config.toml
d_model = 320
normalize_top_k = false
vocab_size = 11388
norm = "rmsnorm"
norm_eps = 1e-07
seq_len = 512
steps = 6878
Below are experts of layer 7 (counted from 0) of a mixture-of-experts language model. Rows are named router (the router's row for the expert) and show model dimensions 160-319. Each number is 500 + 40 x the weight over its row's rms, rounded and kept within 0 to 999. Numbers have three digits each.
After each expert's rows: "comes after" lists some tokens at least twice as common just before its tokens as in all text. This comes from a sample of Wikipedia text that the model never trained on. Tokens count by the router's weight.

# expert 25
router:510462526566526553463456520507457548556446409524533574560518426429448491473543443478508475529487488494512535488499449539428522470475477472462498558535538543482547450440460417451568463459501575503453462512439416535493538574436530506451533531522540612531487493421472439478524455517521484488486539559476504490484462439542472530516487551498530480507523514565473480519461542498492444490480504518529436492502476513475525463460519513457384535552538459456492540531521533503545570553478515
comes after: " a", " of", " the", ".", " in", " The"

# expert 20
router:497511526552550479493459592512472561538494475516491508535511491465446523448487445474480473491464460474539471467496490570472558480483505472445527528522559575415523415430460455411511469479490534530482449519489507488494567485494545496479459513551516540499468414454460474508553414523511529509404583512432486476423480471489444517553475515521549451532560545538476509601544496457473491533448497535562476515493484527442481422486544497516506541556483480476586544489531460539576509517465544
comes after: "\n", "==", "===", " ==", " ===", " ="

# expert 6
router:576447531522473590513501499505503607540466475568517508533550428456478525471538491529554483552480412452522450480488480501398537452442516498385502540505440537463579429504468490427569466462528530523485509523492420481493546491484526480484535524515517547506472445524531460441531458519478477512453500561511515468494481485536479528558520512472534489491576495557484504524585495419491485524473499495513474486444479527484470498494475516488473517588527447435531546497507463521569495529455531
comes after: ".", " |", ")", "\n", " =", "=="

# expert 27
router:473472521541431523504527499454447581566392463520548508522514460453484459453500486401535454584473477477498483510446479441459515547483500504476579487464487545478539453447440525452540454466500555588475484527480475515499536456510557499456519486524518508548440480522546459477509492501473484424414508522517507423508479488572444504506512512487523462531532481562458528530520530454459462531468493453518452449451467486497462452519524509487547540498498512491556482436491501530563525571440517
comes after: " as", ",", " of", " to", " was", " is"

# expert 3
router:540481567519481538495507497454423531530504508530489624483527491424491487474546501501513448562475481507481498477510468456465505482473522477462512517504517583500537456520455497510548456478495553551436433524463512462539558498399579517483523499556537581521538478529536507420513447532509496456460482495526585431473444492557479522515538535573523465519534487517503539530527433502460487509491482492471464501444458504435470439586480544425464573528557473472528517468484489494504441533484523
comes after: ",", " and", "s", " well", " such", " but"

# expert 1
router:472441525594484537494473552485498516594445512542524561540516515481517493509536464388510493502488473477522447483458453510460496440464533468456546533483556496483574467456491446480554476473544506518452438508526475451512509462424514505467509562536508575543552442506481457446570533503549510485437575493479543476496475476502444510529564528481486456498532536509500514542515542477478477474433456573497476499423440517495450462497465512468498517561507444441500506462464537531546520535460530
comes after: " |", " ", ")", ";", " 0", " —"

# expert 9
router:485457527517468507503510514495548514514460437522585535526540448442490599459521432463489424547479464494529456491497470458485521490475546453508582548451446544475513467494487519460544478444504496557446397545514490496537519520462503468488502520518506568472460474502503540460507490544554490499505494558507520489483495383514531549548502564576530425527517624535492521561545485501476492532516497518517462446463436441457536448532544548525458544504575501480513478504426482577504479556484481
comes after: " the", " The", " a", " of", " in", "'s"

# expert 12
router:543495516546479517460456506497476500518447506555546576528519459450489559396517446475514485494434496490566454447448363506477542464370575414483515584462532504472557451475464474483528476522557561590486454508475476475486473419456559544440603504509573562529457435449467526451514483520576528521495532536491479456442483504582476588541518541506489443522547566502486529548522504513453446504495434603539455477469486461453506489489481533466504497538521494475553546498508491520518447573470516
comes after: " the", " in", " his", "'s", " their", " a"

# expert 13
router:546432517543455532488480477432484574516454419535464497495526481472440488503542478514491459476447465520531485489451489438467492414481522508480502559478523484494466466473478481478529439518491546498450457550498427510510554451479538581487515559500486546516520457467425465490572483502500450495469564602452565505480434481510508606533455497537544474519493498569503512538470433453479497506478482513515499438501501467517496509498509563449479532529524510470479619442474527536510459496497499
comes after: "-", "|", "==", ";", ":", " •"

# expert 11
router:542494543553519526489497504498446526533523455538512572492532477477488453520512483474536481519490460502532410464488424455501461477445530497475501542480536505475529454512453492449498480512543576533499440530494465468556483538455519543449578504521541590548514485428473484483518426525547521453490563562466554530494486459590451570526477539482491437570575569511412563482518505486462448551509415477496502461442447485498454514602519484457477533520532432484506529526543515496505497582482518
comes after: " |", ",", " in", " (", "–", ":"

# expert 22
router:514422546476589500448437529502425524538529457502532531533529467439494449483521472494489503530467492475582508488447475504421477532453549482465471532412480550493536516533439448417499475512598491479503498555454455381507536547492498548507532502569533473481460497497522488475541521511479478543494535501505502457512497510505432546468479488536493474509518521490422581474556463493492500417492452490564523490430432461452474522557478497450442591515490470481555535508476518515533444498446568
comes after: " to", " he", " and", " who", " they", " also"

# expert 15
router:510502568502510484479431481513504497575459459546545569561593453483540451492541468518636485519476486460481494450513405485489518479480495505432571574516534499450513412547426559467501450508560567556488491523449490446538510465456521489453492500520491553542545451450523540453505460500547461488465509499509498517450487411529393517543479569482506494549509580498449514516512508447452481442472436519560499409455510485534461489487580497436471543567525456461496561492509533456514442577482545
comes after: " |", "–", " 1", " 2", " 3", " 0"

# expert 28
router:522444510519441567485487507422510525519508450512460479525544425483492491491509473495534459488495418497492501508501465536483546513490587473457517525505516490473514469461471512479496477464507522489489486548489430512526588436525576483468464581492574534496561528497531477446555469534543460418542570546476518569465422506487491568577431522514615451516524556540501512573474426490438488534503499514498453460445517516515488508478507572489440513553540477425480555487473524582466530530416533
comes after: "-", ":", "\n", "==", " (", "|"

# expert 18
router:488441512517521571503458616472464518513483436480523512562534432435509469459540428442526494515486464480520486508439436441484546539425530493497509527462527507516623494505462470471501505522511479487496465573503498478527505552480525529454530499541585586465496519448457481455542484483564428467444516576473452541510455516476479518549486552456496415504543531562476536495537470499475377504482494479537458450482475460513492467538554496411550499534545510489516483478478546556521510517494531
comes after: " was", " is", " as", " were", " be", " a"

# expert 16
router:520409539505495463503427485467498497535524436504545491500540479447451505447521455475530450474439502467555501500477482446489530484485552501520497653522528581509525495552472461502569468386520493498506451528488460454527518515470517446482507528529565584470442508521557509448493520550505497530507514508469600496488448477482489553479456515466559475502483492554413534483551470527484452479500491485550478517493473461518469507481553509479427535504456449453511548528502478470467441521432550
comes after: " (", "-", " \"", " a", " un", "==="

# expert 21
router:514500536586458511463463559496482549519379468524505549541537493496476554450529462443514467495478488471572506494506449493460550481457549488453529557533595473460503485466490435466512452418565499541487466509465425451462513476450518499434539519530537502504526379469504469468500412523558529510390510519435443519483476491564517557579501541541537437497506484560480527498491464529463475511459480481482471511432419530480476482502536498455471518514533477454493502482453514519531504544465520
comes after: " |", "|", ":", " New", " for", " D"

# expert 19
router:540521503499480523450443519491443559605390489506518544498562506391437477462515474540548464503482455458488479510560453549456532504484531502489533517494489559480506454502427468489562484473546525523441460517474419439485511463462600464475643481537527496554469447555472430457544474496516481521398549487494502447436416445501539565511532514496501434516547506495440509497495480478457429438533471504483465517494446474495522456452538541448485542504511487478507575536428482483486536523489559
comes after: ".", " G", " ", " .", " V", ":"

# expert 30
router:536476542608498490465453447427458516527482459510472490490584453457512477463522469560476466493432453476502395463404482529467467490486511488491520595401577447489481435500468523475541480486516511510457469516491478439498539493496524497460461522525497572561569454533470545493496524495502452451511556569470515463490445431525520525469448510516511450545561483526473539504475460473475482490488417525575474523509504516526506456504523500439439541527449451453528488428441515552508478502465556
comes after: " |", ";", " (", " 0", "2", "0"